Weights of a small mixture-of-experts language model, trained from scratch on English Wikipedia.
Size: 19 layers, width 384.
Experts: 2 picks a token, a softmax router.
Training: a variant of SOAP for the experts, 496M tokens, 3782 steps.
Below are experts of layer 7 (counted from 0) of a mixture-of-experts language model. Rows are named router (the router's row for the expert), gate (a neuron's input weights, with its number), up (a neuron's input weights, with its number) and show model dimensions 256-287. Each number is 200 + 20 x the weight over its row's rms, rounded and kept within 0 to 999.
After each expert's rows: "comes after" lists some tokens at least twice as common just before its tokens as in all text. This comes from a sample of Wikipedia text that the model never trained on. Tokens count by the router's weight.

# expert 14
router,184,179,190,220,202,192,197,204,212,193,193,194,241,224,200,196,220,194,199,171,174,207,187,204,190,188,199,233,158,200,227,186
gate0,189,190,194,192,183,187,190,217,178,217,203,194,226,201,209,192,213,186,197,205,176,204,210,191,216,223,213,200,207,208,193,205
up0,210,184,187,216,224,183,212,199,206,190,206,217,173,224,204,214,204,187,149,214,188,180,219,205,205,213,194,193,176,197,183,199
gate1,200,183,213,174,174,226,222,206,206,182,202,234,175,149,208,214,171,199,178,219,187,172,197,212,191,163,222,207,168,196,175,217
up1,210,157,203,216,213,205,201,212,238,210,206,224,207,185,217,191,218,206,172,169,225,175,232,178,191,250,190,185,233,182,187,201
gate2,200,228,208,155,188,188,191,201,213,190,180,197,180,211,197,176,196,202,211,197,210,201,163,208,205,201,203,201,186,183,193,196
up2,181,198,237,195,176,189,209,228,190,196,215,200,203,186,205,223,193,174,204,204,207,184,226,227,191,209,198,223,187,244,185,238
comes after: "==", "===", ".\n\n", "==\n", " (", "==\n\n"

# expert 2
router,218,209,200,192,168,206,188,199,193,227,209,217,191,179,203,204,221,204,213,188,182,209,203,214,198,194,200,216,185,221,208,196
gate0,200,196,196,209,187,198,203,197,200,223,186,172,190,201,209,219,226,182,212,217,233,167,187,229,192,198,211,178,205,233,227,209
up0,198,235,230,197,200,207,197,201,210,183,206,203,237,204,198,187,207,196,194,190,206,198,194,207,138,227,208,179,214,176,160,206
gate1,209,193,225,236,197,173,170,197,177,198,178,187,219,156,198,243,206,201,226,221,157,198,218,199,221,202,184,229,183,239,230,201
up1,180,175,202,214,235,205,204,187,188,195,212,203,223,184,199,194,205,246,188,214,188,182,177,203,204,196,203,222,225,192,238,184
gate2,221,208,161,193,217,227,210,208,176,195,180,225,202,193,230,206,201,198,194,179,198,176,205,219,231,192,188,199,161,222,223,186
up2,203,185,214,210,208,215,197,193,197,168,183,198,217,174,186,195,159,245,220,207,204,185,218,198,198,214,206,200,195,203,210,195
comes after: " |", " (", ":", " =\n\n", " /", " South"

# expert 36
router,177,195,176,165,202,198,204,190,206,239,194,176,186,198,203,190,203,184,166,188,189,211,171,216,168,181,207,250,195,185,179,224
gate0,195,176,215,190,220,223,213,200,167,223,215,202,224,211,232,234,178,206,190,204,183,186,190,181,167,220,221,211,173,175,182,193
up0,165,171,221,223,228,192,193,196,206,229,226,186,179,195,214,228,202,183,159,181,225,223,223,224,166,218,224,185,206,215,197,188
gate1,202,198,209,204,201,209,178,166,188,198,213,216,213,210,229,197,215,226,201,187,209,170,166,202,223,213,198,194,229,193,165,225
up1,194,190,210,214,160,194,208,208,206,207,212,175,218,192,165,199,239,176,211,257,199,230,221,193,213,176,202,179,187,174,186,169
gate2,203,172,225,199,213,210,204,217,213,165,176,208,228,183,168,217,241,188,231,205,211,209,232,187,201,213,228,190,199,179,188,191
up2,177,187,161,235,238,195,227,209,163,184,193,191,208,213,217,192,207,168,209,195,201,206,186,266,187,188,207,190,194,228,226,174
comes after: "\n", ")\n", " |\n", "-", ";\n", "′"

# expert 3
router,191,183,203,219,223,189,225,192,220,181,176,240,178,192,191,179,167,179,216,247,222,225,218,196,228,198,197,195,162,181,193,193
gate0,168,197,216,199,249,184,229,194,177,204,183,189,191,199,187,204,212,211,174,186,210,178,245,223,211,230,212,211,177,205,199,235
up0,211,207,204,233,188,186,192,195,228,214,244,175,204,210,203,200,204,179,217,208,149,169,217,230,203,185,171,199,187,233,206,182
gate1,221,200,219,187,197,193,201,190,221,195,219,190,195,230,204,231,216,204,194,209,187,181,190,183,197,192,200,228,195,211,153,176
up1,185,190,229,213,218,199,208,193,242,190,227,208,217,215,207,190,188,209,196,192,225,175,222,197,206,225,209,191,172,176,225,190
gate2,151,237,197,205,199,184,200,186,169,227,178,177,197,176,200,234,203,184,175,190,183,208,182,181,190,176,197,208,164,166,221,196
up2,154,226,204,207,203,181,215,206,179,178,209,214,207,201,190,201,215,181,168,170,210,200,231,199,185,173,200,232,180,190,195,206
comes after: " the", " |", " The", " in", "The", " and"

# expert 37
router,222,213,187,192,200,208,215,199,148,163,183,195,194,198,213,204,177,198,194,205,226,184,200,187,214,222,195,176,246,145,207,166
gate0,193,175,170,182,219,197,215,175,214,203,213,226,198,226,194,203,219,188,198,196,188,214,208,197,194,188,201,197,196,188,196,179
up0,172,170,218,205,198,229,196,203,209,203,205,191,215,184,193,196,191,191,194,212,226,176,185,210,208,210,222,199,217,197,172,184
gate1,193,201,188,182,168,203,196,207,208,227,214,182,197,213,178,205,186,200,190,174,211,195,185,236,208,188,198,185,189,218,207,216
up1,195,177,218,182,175,206,194,188,204,183,192,196,235,199,211,213,201,189,211,196,210,208,224,177,186,182,197,214,220,189,188,205
gate2,195,149,216,195,181,223,194,234,213,224,201,224,221,199,201,217,183,199,175,203,226,184,194,232,202,223,239,182,207,217,230,200
up2,202,202,211,188,196,185,204,186,185,193,223,206,190,177,195,211,191,200,160,206,219,238,228,227,167,215,185,180,215,180,181,184
comes after: " to", " had", " was", " he", " not", " it"

# expert 45
router,200,193,221,211,209,221,220,189,260,173,248,212,214,203,202,209,214,189,231,171,234,210,207,224,200,169,210,229,226,184,216,216
gate0,172,184,207,198,207,177,184,191,201,229,181,170,211,164,180,238,210,199,158,203,180,193,184,193,202,170,193,228,201,216,180,157
up0,197,165,235,221,196,219,209,180,222,175,198,222,190,202,185,195,203,223,195,211,249,179,205,187,191,240,188,196,217,179,169,214
gate1,189,194,203,169,234,191,186,206,186,205,204,212,173,191,209,201,210,197,169,176,189,209,205,203,201,217,253,175,207,165,190,173
up1,204,176,218,179,217,200,210,225,194,202,190,206,172,224,212,176,188,204,207,172,225,175,222,196,202,199,202,207,212,177,202,227
gate2,176,194,165,210,182,206,187,195,217,167,222,194,219,226,165,185,197,209,199,201,222,173,204,206,166,206,165,200,228,219,212,188
up2,208,200,181,183,226,203,204,222,182,215,168,207,199,183,233,230,186,170,192,176,187,210,190,188,196,187,201,212,193,213,201,189
comes after: " the", " and", " a", " The", "'s", " National"

# expert 33
router,195,212,204,174,213,197,196,208,200,188,200,224,220,169,186,216,222,200,209,179,198,195,215,178,211,208,208,195,189,183,198,187
gate0,238,227,190,208,172,199,195,210,229,222,186,206,222,203,210,215,218,213,205,196,225,162,155,197,221,207,220,206,182,177,224,196
up0,177,202,175,185,218,184,211,178,218,208,230,196,198,184,210,192,206,209,207,167,216,191,199,207,179,223,197,197,186,236,215,185
gate1,225,188,193,219,158,216,169,218,203,174,178,195,204,198,238,193,225,205,176,228,196,236,180,210,200,191,212,225,186,165,176,214
up1,205,177,217,201,201,196,210,188,197,175,181,224,206,219,232,167,230,202,177,171,217,179,210,202,166,196,182,210,184,185,220,205
gate2,192,209,208,188,183,192,190,232,228,200,171,138,195,202,214,228,218,177,215,192,235,183,194,190,148,184,210,224,177,197,202,195
up2,189,187,178,223,195,185,220,208,194,198,209,228,217,190,214,194,138,211,187,203,197,218,213,196,215,169,214,218,197,147,179,222
comes after: " the", " in", " a", " at", " of", " \""

# expert 44
router,196,187,209,178,194,211,197,207,184,201,185,198,172,157,189,203,172,191,205,189,185,173,229,227,173,183,215,246,216,181,186,189
gate0,189,181,203,221,203,200,195,221,205,193,215,197,200,214,209,209,212,182,212,204,208,247,201,208,212,220,179,207,187,214,185,222
up0,204,179,177,200,192,204,198,206,189,177,228,206,197,209,197,203,206,210,210,188,202,234,187,183,220,207,200,179,210,189,188,221
gate1,202,181,172,240,207,207,205,199,220,187,232,206,190,228,212,223,226,197,198,214,219,201,194,225,184,176,193,171,176,189,221,146
up1,237,185,202,202,229,187,186,233,226,187,177,204,203,185,231,179,197,186,189,195,199,181,181,195,231,206,206,173,187,208,190,213
gate2,223,195,183,204,223,204,220,223,200,171,205,232,180,208,230,214,223,196,248,225,186,213,187,212,163,191,228,192,192,211,206,211
up2,205,190,239,205,216,239,173,185,219,171,182,203,221,196,217,211,225,216,139,191,205,155,189,190,211,212,173,208,200,191,205,183
comes after: " is", ",", ".", " was", " as", " It"

# expert 34
router,178,183,150,213,198,197,191,212,196,226,221,183,227,195,189,216,144,192,238,221,194,221,187,202,225,181,208,219,184,200,176,197
gate0,206,216,198,190,213,207,179,182,218,193,197,208,169,196,191,197,200,215,206,210,214,213,177,197,151,201,193,160,202,258,228,165
up0,242,161,211,240,188,216,203,205,233,179,189,202,177,263,202,206,209,204,200,199,222,175,183,186,196,224,196,194,211,224,186,230
gate1,166,206,210,207,204,210,170,224,221,191,194,193,172,181,204,212,194,168,214,226,223,204,193,164,232,200,207,212,210,171,222,182
up1,166,214,209,219,190,201,205,192,173,171,192,158,210,197,196,235,192,198,177,202,166,192,192,214,212,238,205,209,209,169,180,191
gate2,179,213,202,195,204,209,212,199,224,238,196,215,225,198,201,199,207,200,169,159,211,196,181,189,209,205,188,185,144,189,184,215
up2,195,189,166,167,205,200,194,194,216,212,159,212,185,181,194,194,199,211,213,214,223,172,201,182,194,234,213,154,230,217,204,203
comes after: ".", ",", " ", " (", " and", ";"

# expert 42
router,200,208,170,246,184,192,218,201,186,211,181,179,171,196,197,205,222,212,180,225,207,169,192,214,225,194,167,193,220,171,184,170
gate0,177,189,232,182,206,191,189,217,221,222,203,174,191,190,189,229,205,188,229,195,178,219,215,204,165,231,191,163,195,232,208,192
up0,191,180,182,225,188,197,189,167,211,162,214,205,191,201,190,197,167,207,164,179,244,187,172,202,235,179,190,234,174,178,201,177
gate1,186,185,251,206,214,243,213,228,163,202,214,222,223,208,191,203,203,211,202,186,182,212,188,171,170,184,236,210,181,188,195,200
up1,185,211,168,200,222,160,218,133,205,200,177,231,187,184,196,170,212,219,169,189,191,211,215,246,196,188,203,208,219,220,212,177
gate2,199,188,224,203,214,171,193,243,206,199,211,210,189,199,228,222,178,174,207,179,224,189,222,212,184,185,221,189,176,194,205,189
up2,164,198,204,219,218,195,209,212,168,220,190,181,183,200,202,197,195,188,185,148,220,190,231,240,183,199,225,217,210,197,180,215
comes after: ")", "0", "1", "%", "2", "3"

# expert 19
router,197,182,232,194,225,194,164,179,218,173,231,187,203,194,206,188,179,215,216,184,208,214,221,194,217,225,199,189,238,226,182,227
gate0,166,162,197,225,204,222,210,231,224,204,208,197,200,207,208,192,214,183,219,197,247,194,208,190,187,228,192,192,204,185,221,213
up0,194,167,194,196,209,213,215,176,169,197,198,195,198,193,170,176,200,237,203,191,200,193,226,181,207,180,163,201,196,201,204,207
gate1,185,245,210,181,168,181,210,228,197,205,199,223,183,205,254,205,210,190,179,226,215,157,204,222,182,223,161,218,172,210,221,192
up1,220,185,160,219,203,202,187,192,204,197,204,174,190,231,189,214,213,194,183,166,234,190,177,170,186,191,184,185,195,239,215,201
gate2,199,213,178,208,173,206,184,205,172,201,178,227,179,176,222,228,203,194,181,188,184,172,212,204,172,195,204,211,153,199,221,199
up2,218,231,182,169,182,236,213,184,215,208,212,222,212,191,157,177,169,210,210,241,218,170,200,217,187,174,209,182,190,193,187,223
comes after: " ", " (", "–", ".", ",", " $"

# expert 40
router,202,205,225,201,199,217,216,189,206,151,219,187,218,224,205,179,183,218,192,202,229,215,194,235,208,206,210,225,226,202,165,211
gate0,182,185,189,225,213,213,178,192,189,220,186,198,218,177,232,193,225,202,202,207,187,178,178,193,164,213,228,203,184,183,220,197
up0,189,181,216,219,219,212,180,188,210,202,176,195,171,195,202,207,205,210,205,200,167,170,196,197,198,216,207,205,190,206,179,219
gate1,174,209,176,209,198,223,171,187,196,222,193,203,194,209,186,197,217,195,191,198,195,168,210,197,187,220,206,190,184,158,205,185
up1,223,204,210,183,205,224,204,221,191,197,187,169,176,181,200,225,167,207,188,209,179,239,214,218,224,164,206,247,211,187,174,229
gate2,225,226,195,209,203,198,187,206,206,189,193,213,209,189,213,208,206,201,208,193,176,182,243,199,185,232,215,201,161,203,200,207
up2,198,202,187,194,181,200,222,223,138,212,180,200,202,174,209,193,235,190,231,195,216,181,187,174,191,221,199,197,204,202,213,211
comes after: " ", "201", "200", "202", "199", "198"

# expert 32
router,214,228,227,202,161,208,187,232,217,244,191,219,229,205,214,202,237,206,184,236,191,229,224,193,205,230,190,193,210,197,203,205
gate0,202,203,194,175,184,202,228,220,225,186,192,193,210,220,217,212,212,190,218,193,202,204,195,205,213,189,249,196,214,211,215,184
up0,199,194,186,170,190,189,204,199,195,212,249,240,208,200,213,180,217,218,211,191,213,216,189,218,198,176,190,194,171,228,177,167
gate1,192,182,233,204,211,187,175,215,194,193,211,235,219,196,195,184,204,205,216,179,214,172,177,216,180,189,218,184,191,175,195,181
up1,198,221,165,213,206,192,189,185,217,146,191,192,182,178,175,230,175,213,203,181,208,163,219,235,202,203,184,244,186,201,227,202
gate2,190,185,151,214,203,198,186,208,193,173,218,190,207,192,185,194,191,175,237,185,198,179,208,204,224,200,194,197,168,208,200,190
up2,189,165,200,235,238,209,204,242,204,229,196,187,186,211,222,192,203,156,179,185,232,158,189,214,193,176,231,190,195,207,188,187
comes after: " of", " in", " to", " for", " on", " at"